Below are experts of layer 2 (counted from 0) of a mixture-of-experts language model. Rows are named router (the router's row for the expert), up (a neuron's input weights, with its number) and show model dimensions 256-319. Each number is 128 + 32 x the weight over its row's rms, rounded and kept within 0 to 255.
After each expert's rows: "gets" lists some tokens that make up at least twice as much of what it gets as of all text. This comes from a sample of Wikipedia text that the model never trained on. Tokens count by the router's weight.

# expert 10
router [130 116 187 117 158  61  96 194 105  92 129 118 155  89 181 109 139  87  94 135 164 117  96 121 186 140 124 167 124 130 142 123 115 131 101  83 118 128  75 118 178 175 127 107 129 132 112 129  97 135 131 101 117 133 122 105 159 180 104 198 165  46 118 138]
up0 [ 58 126 146 161 122 121 121 206 117  91 114  92 100 111 123 140 103 126  80 172 113 118 163 135 139 127 145 159 199 117 170 140 104 104 110  89 153 115 140 125 125 155 153 128 133 165  84  93 126 101 110 172 142 147 162 140 123 115 159 138 166  85 151 144]
up1 [148 136 168 113  94 134 160 103 124 142 149  68 151 176 101 135 173 114 125 121 118 167 133 150 151 107 101 106  89 118 151 162 125 177 102 116 118 124 180 132 182 131 132  90 157  70 136 128  88 101 173  99 130 166 163  92 110 130 128  95 137 133 150 111]
up2 [113  50 156  95 134 102 129 133 160  99 109 124  98 120 129 158 137 123 136 178 138  93 109 116 115  99 145 164 161  96 161 154  97 100 149 115 127  67 117  75  82 134 146  75 175 164 139 167  91 132 196 178 143 146 150 130 174  97 153 145 133 136 121 180]
up3 [168  94 151  97 140 110 154 152 127 148 100 144 140 123 110 173 167 137 102  83 114 113 184 142 152 122 174 115 180  75 166 133 154 123 105 110 189  88 111 134 108 140 116 120  87 187 109 155 104 108 144 148 150 170 139 118 149 153 147 142 167 147 109 111]
up4 [101 104 113 100 164 145 141  87  97 119 139  79 120  97 113 110  96 147  98 160 174 121  81 133 120 156 135 166 190 124 129 108  76 128 138 111 108 174  82 121 157 137 149  94 100 140 174 119 190  92 195  75  97 112 110 146  99 149 155 155 166 131 162  77]
up5 [170  87 139 157 135 134 162  59 100 133 134 104 128 106 150 170 151 131 157 135 138 101 123 111 207 106  97 176 168 156  93  84  62 154  97 118 148  92  85  95 172 109 151 142 126 128 162 120 136  92 162 129 154 113 141 111 213 162 137 156 160 151 147 161]
up6 [124 142 114 130 108  81 129  97 174 113 114 156 163 142  72 109 120 108 158 146 135 139 135 152 117 161 167 175 110 170  75  77 157 128  91 136 101  79 103 108 145 182 111 113 192 167  77 123 105 108 218  93 180 175 143 176 146 119 115 135  82 167  87 141]
gets: "\n", " ", "|", "%", " of", " /"

# expert 8
router [111  80 170 101 135  69  95 153 116  72 113 124 171  65 151  98 140 102 104 135 151 139 123 120 171 139 118 141 131 139 155 126 102 129 137  98 120 113 131 107 192 188 140  98 106 140  97 108  82 162 126  97 158 144  91  66 171 173  58 173 136  65 122 155]
up0 [109 100 141 153 150 121 133 199 130 122  96 148 110 149  90 195  89 147  91 111  91 139 143 149 204 147 111 198 122 131 197 182 120 162 159  73  86 117 153  83 139 105 131 144 133  93 145 136 170 174 141  58 115 140  79 108 173 113  98 204 112 133 121 166]
up1 [ 84 163  84  71 169 111 120 124 153  98 139  93 107 121  78 150 132 165 161 101  51 139 149 140 135  90  97  96 114 102 141 110 139 152 127 155 129 115 142 122 119 148 126 107 134 148 123 153 119 149  92 112 145 181 151 128 123 137 171  81 128 112 142 138]
up2 [133 104 155 102 105 112 143 117 103 166  77 165 187  95 165 115 114  97 104  82 136 124 123  68 125 175  85 104 162 168 111 148 132  89  51 112 139 104  92 184 162 116 103  46  88 149  52 136  95 113 125 175 105  99 166 168 148 127 156  78 119  78 135 158]
up3 [140 136  65 103  91 142 104 100 119 163  99  98 137 138 146  54 125 147 102 125 104  60 125 131 117 139 113 139 140 146 108 139 167 128 129 141 150 164 154  93 152  88 114 133 147 138 106  71 100  96 208 162 165 176  93  88 134 121 135 101 167 135 160  80]
up4 [184  87 200 132 116 141  75 151  63 132 174 132  99 110 109 159 140  90  81 140 208 113 179  94 138 202 156 126 147 168 202 149 128 104 179 119 164 188 172  89 126 135 155  84 112 136 119  77  67 180 175 181 127 124  55 115 147 188 188 156 166  54 148 144]
up5 [171  70 101 171 145 182 137  92 182 136 133  85 146 181  98 143 138  23 147 110 172 185 126 119 145 145  71 140  95 113 148 102 114 138 126  90 144  45 124 108 109 174 136 183 157 178  69 137 112  76 120 159 146 124 149  76 168  89 134 159 121 161 109 170]
up6 [163 105  96 164 147 137  25 155 152 128 153 145 109  80 155 161 150 158 118 155 147 126 167 115 172 137 134 102  97 126 151 116  92 101 134 147 127 141 173 109 126 116 167 128 158 130  93 113  47 117 104 117 176  91 119 131 138 141  72 133 189 157 165 186]
gets: " p", " of", " in", " and", " f", " by"

# expert 7
router [101 104 176  89 162  50  97 153 121 104  94 131 178 105 194 106 124  72  84 129 127 139 117 121 181 132 120 158 144 146 168  97 114 129 104  84 113 118 104 115 186 191 126 116 106 146 116 123  99 136 126 101 118 138 123  91 153 179 100 152 154  68 106 132]
up0 [123 154 153  86 156  56 113 144 130 109 128 141 139 101 136 127 139  80 167 113 120 159 113 138 203  84 111 143 109 145 166 164 178 130 127 164  87 141 116 123 133 164  75  64 180 144  92 142 111 160 136 110 111 148 121 108  93 152 104 164 184 133 137 113]
up1 [173 115 120 149 101 151 170 170 131 155 115 148 173 118 186 126 125 122 137 110 179 162  73 116 153  94 115 110  67 128 156 157  87 140 143 142  99 140  78 160  86 155 191 121 124  99 134 135 174 139 132 114  93  57 114 144 115 140 105 135 105 132 107  63]
up2 [148  92 112  88 104  60 155 162 120 104 172 110 144 136 133 125 152  79  67 150  52 137 144 152 169 159 137 166 114 100 107 103 138 153 100 154 104 122 124  79 168 158 137 103 101 103 115 136 157 140 147  86 163 144 126 160 209 133 144 113 182  91  92 135]
up3 [ 37 165  64 121 134 101 113 115 112 142 198  82 122  81  83 120 114 118 163 142 154 114 112 137 159 155 107 184 118 100 160 118  56 126  81  55 124 148  90 145  93 152  64 143 152 108 128 129 132 207 163 135 125  77 163 116 149 125 100 141 100 108 119 136]
up4 [120  92 120  81 155  78 137 153 129  67 124 142  96 163 108 167 124 134 139 124 158 136  53 141 121 118  96 179 135 131 131 150 193  65  94  97 118 128 118  94  96 190  98  63 131 179 141 149 139 124 156 169 170  64 140 110 192 135 195 163 125 124 147 168]
up5 [ 82 110  91  83 118 142 138  78  82 136 117 120 113 117 120 139 172 132 154 125 123 125 132 230 149 145 144 213 183 129 149 131  81 146 121 139 121 103 168 142 142 197 122 158 134  98 119 204 109 109 155 136 142 123 197 111 115 144 124 112  90 102  92 125]
up6 [159 167 138 146 162  51 128 160 131 136  91 116 135 167 103 168 172 125 145 113 191 125  93  63 145 110 143  99  70 131 116 173  95  86 145 102 114 149 133 134 157 218 118  90 208 129 132 157 150 128 115  87 120 129 149  94 128 104  82 142  88 111 143 124]
gets: " the", " that", " The", " his", "The", " which"

# expert 6
router [111 117 178 102 144  25  74 142 119 125  99 140 189 120 203  95 109  80  69 119 114 128  99 116 179 110 103 172 153 124 181  86  99 145 106  84 122 130  82 121 182 199 139 107  91 146 113 138 101 147 149 109 114 134 124  87 127 180  91 188 150  79 106 119]
up0 [137 169 155 152 147 151 130 104  69 141 144 145 140  74 132 108 153  52 122  48 128 152  74 136 122 140  66 122 160 138 181 128 210 140  97  96 124 116 116 146 134 145 154  95 131 107  96 113 160 105 128 140 112 174 142  72 126 146  99  79 116 144  83 128]
up1 [131 112 148 139 145 106 104 119 113 127 137 125 150 139 186 131 217 111 109 139 103 190 197 152 129 140 146 127 107 100 148  97 155 111 155 137 123 172 114 149 102 146 158 103 121  75 181 143 114 138 167  92  75 107 112 191 129 133  90 120 160 135 152 128]
up2 [123 151 158  76 135 126 134 107 173 166 111 106 107 142 205 161 173 155  55 112  90  67 104  89 182 142 144 167 154  85 148 173 132 116 129 120  95 117  89 107 127 139 157 131 140 202 176 195 125 154  79 120 118  65 163 183 164 168 128 184 111  96 103 159]
up3 [ 98 146 137 143 117 123  85 153 146 125 124 199 160  91 122 110  66 114 135 140 108 137 118 176 127  97  91 163 110 202 156 103 141 126 106 123 155 169  89 150 125  75 119 136  41 119 100 107  96 136 218 139 140 174  74  97 151 136 132 157 172 153  78  82]
up4 [ 52 141 154 137 156 110 117 138 133 133 146  70 129 104 167 139 110 112 155 103 105 100 128 117 107 124 151 156 129 156 104 134 128 181 125 124 160 103 151 100 144 134 124 183 148 176 117 123  69 157  78 185 146 114 166  92 145 161  45 141 132 171 107 157]
up5 [ 74 102 117 142 104 118 128 112 122 184 108  84 130 103 181  88 122  59  84  82  89 171  89 162 135 151  91 134  63  94 103  92 115 101 163 109 119  44 104 119 124 151 121 129 120 113 124  98 108  81 133 135  69 175 133 132 134 147 130 116 160 162 152  82]
up6 [149 114 122 136 105 116 124 189  90 136 120  77 176 153 156 149 157 102 173  98 116 161 134  87 118 152 151 158  97 121 155 161 140 154 132  52 138 137 178 162 121 134 121  96 112  48 142 112  70 169  92 124  81 124 122 143 129 113  83 134 140 143 139 109]
gets: "\n", " |", "In", " is", " In", " N"

# expert 14
router [ 99 115 139 105 160  57 104 154 115 109 105 136 180 109 204 100 128  48  78 120 122 136 106 101 182 146  90 161 145 131 157  86 103 124  92  83 121 104  91 108 204 158 119 104  94 141 114 154  68 145 154 111 106 160 108  87 164 172  88 182 133  72 100 152]
up0 [104  77 103  83 121 144 130 118 115 153 135 132 167 108 113 120 114  87 183 174 186 122 110  91 112 138 165 114 160 120 142  86 118 101 130 127 136 161 165 109 157  97 141 103 115 157 112 162 104 143 168  89 154 115  72 119 176 110 142  99  86 130 111 118]
up1 [130 129 139 171 160 132 150 142 125 110 107 187  89 164 151 124  80  43 136  99  85 143 136 130 170 105 113  98 150 101  86 154  53 146  90 125 132 176 127  85  85 114 131 137 132 148 116 116 108 115 128  89 127 122 167 152 118 164 110 130 153 106 158 164]
up2 [124 101  81  75 132  84  74 170  97 143  65 125 118 180 139  98 113  77 135 102  60 145 137 102 197 103 103 174 100 111 106 142 158 117  93  86 105 195 116  98 119 110 116  99 122 129 143 104  68 175  81  97 204 106  95  91 169 131 130  78 140 170 138 123]
up3 [103  69 106 161 140 104 127  95 104 147 142 107 201  98 124 108 139 117 136 133 208 132 125 144 147 196 151  46 110  96  91 138 125 136 111 161 103  95 112 141 185 138 124  67 113  93 116 139  65 116 193 109 100 122 131 134 105 200 155 136  89 116 144 199]
up4 [131 124  58 105 128 143 165  95  91 124 135 140 138 135 101  84 189 129 106 162 151 109 180 160 218  90 122 135  87  86 114  88 185 129 134  67 107 129 130 183 162 117 122  63 101  89  97 116  84 190 119 121 124 147 117 162 186 117 121 127  90 162  70  97]
up5 [116 133 146  85 182 163 119 126 132 150 128  80 173 125 116 164 145 154 189 141  94  81 117 121 180 112 159 195 113 183 119 160 120 155 149 152 121 110  91 111 135 116 100  97 153 100 116  88  87 100 129 140  74 166 154 135 155 115 102 139  53  64  87 208]
up6 [146  90 122 119 109 122 163 158 125 115 135 167 108 135 124  83 119 100 122 130 160 137 131  90 121 180 128 143 133 139 126 155  78  87 119 177 135 177 122 121 116 146 123  82 138 109 144 120 201 158 177 138 131 140 167 121 128  98  89 115 133  98 121 120]
gets: " was", "s", " of", "en", " more", " John"

# expert 11
router [ 88 116 161 100 160  58 100 181 112  90 124 133 195 100 204  99 121  72  77 141 132 126 117 135 152 154 100 149 147 108 164 104 106 142 104  73 101 112 101 106 171 166 103 103  91 134 117 132  97 128 132 115 124 137 122  84 170 197 122 188 157  61  94 157]
up0 [166 119 162 125  86 145 176 108 150  79 114 201 138  69 168  87  33 114 109 129 100  85 161 176 106  79 119 122 108 127 113 183 125  41 101 137 114 169  62  82 120 141 138  86 101 109 151 168 165 117 180 161 129 127 105 123 112 128 133 140 119 103 132 161]
up1 [206 179 129 125 139 130 113 111 101 133 109 183 164 111 112 137 110 104 170 159 140 111 151 119 147 154 119 115 184  93 147 140 151 102 134 140  94  64  93  57 120 148 112 145 137 131 107 136  46 105 141  94 132 146 158 153 100 205 140 145 144 121 150 168]
up2 [ 88 162 134 113 173 123  88 112 125  89  72 108 115 134 126  88 162 110 107 146 113  75 100 129 107 100  97  87 166  67 120  72  94 187 156 121  99  87 129 129 111 106 119 136 107 106  87 145 106 143 121 128 196 170  59 126 160 188 129 162 155 160 166 173]
up3 [150 160 122 108  86 146  92 190  82 219 130  64 128  85 138  90 135 135 108 116 160  91  98 124 132 157 204 134 104  90 122 138  84 124 184 124 133 130 157 139 178 107 148 129 140 153  91 158 105  93 122  98  80 135 173  67 131 140 100 124 191 122 168 158]
up4 [152 148  74 148  83 146  79 156 128 111 150 122 138 175 108 109  91  34 120  74 143 146 165 155  81 132  95 121 111 102 158 169 153  80 138  95 126 129 100 106 143  99  70 115 105 123 116 124  93 156 174 161 153 107 169  79 109 143 173  96 139 157 112 159]
up5 [135 119  94 148 140 146 132 110 137 159 137 200 176 159 118 105  85 115 150  78  64 106 112 153 168 115 134 120 187 130 116 127  33  94 145 168 184 113 117 138 128 105 138 133 129 101  82 172 131 101 126  93 144 202 151 144 131 202  38 121 136  77  92 153]
up6 [ 88 121 125  69  99 101  88 149  97 120 147 129 142  78 148 187 196  74 126 150 120 143 102 152 140  75 142 136 152  77 120 130 117 124 169 147 133 176 137 116 145 161 124  84 171 147  90 134 134 104  84 144 133  59 161 118 154 105 114 169  75 170 116 125]
gets: "-", "\n", "|", " a", " ", " to"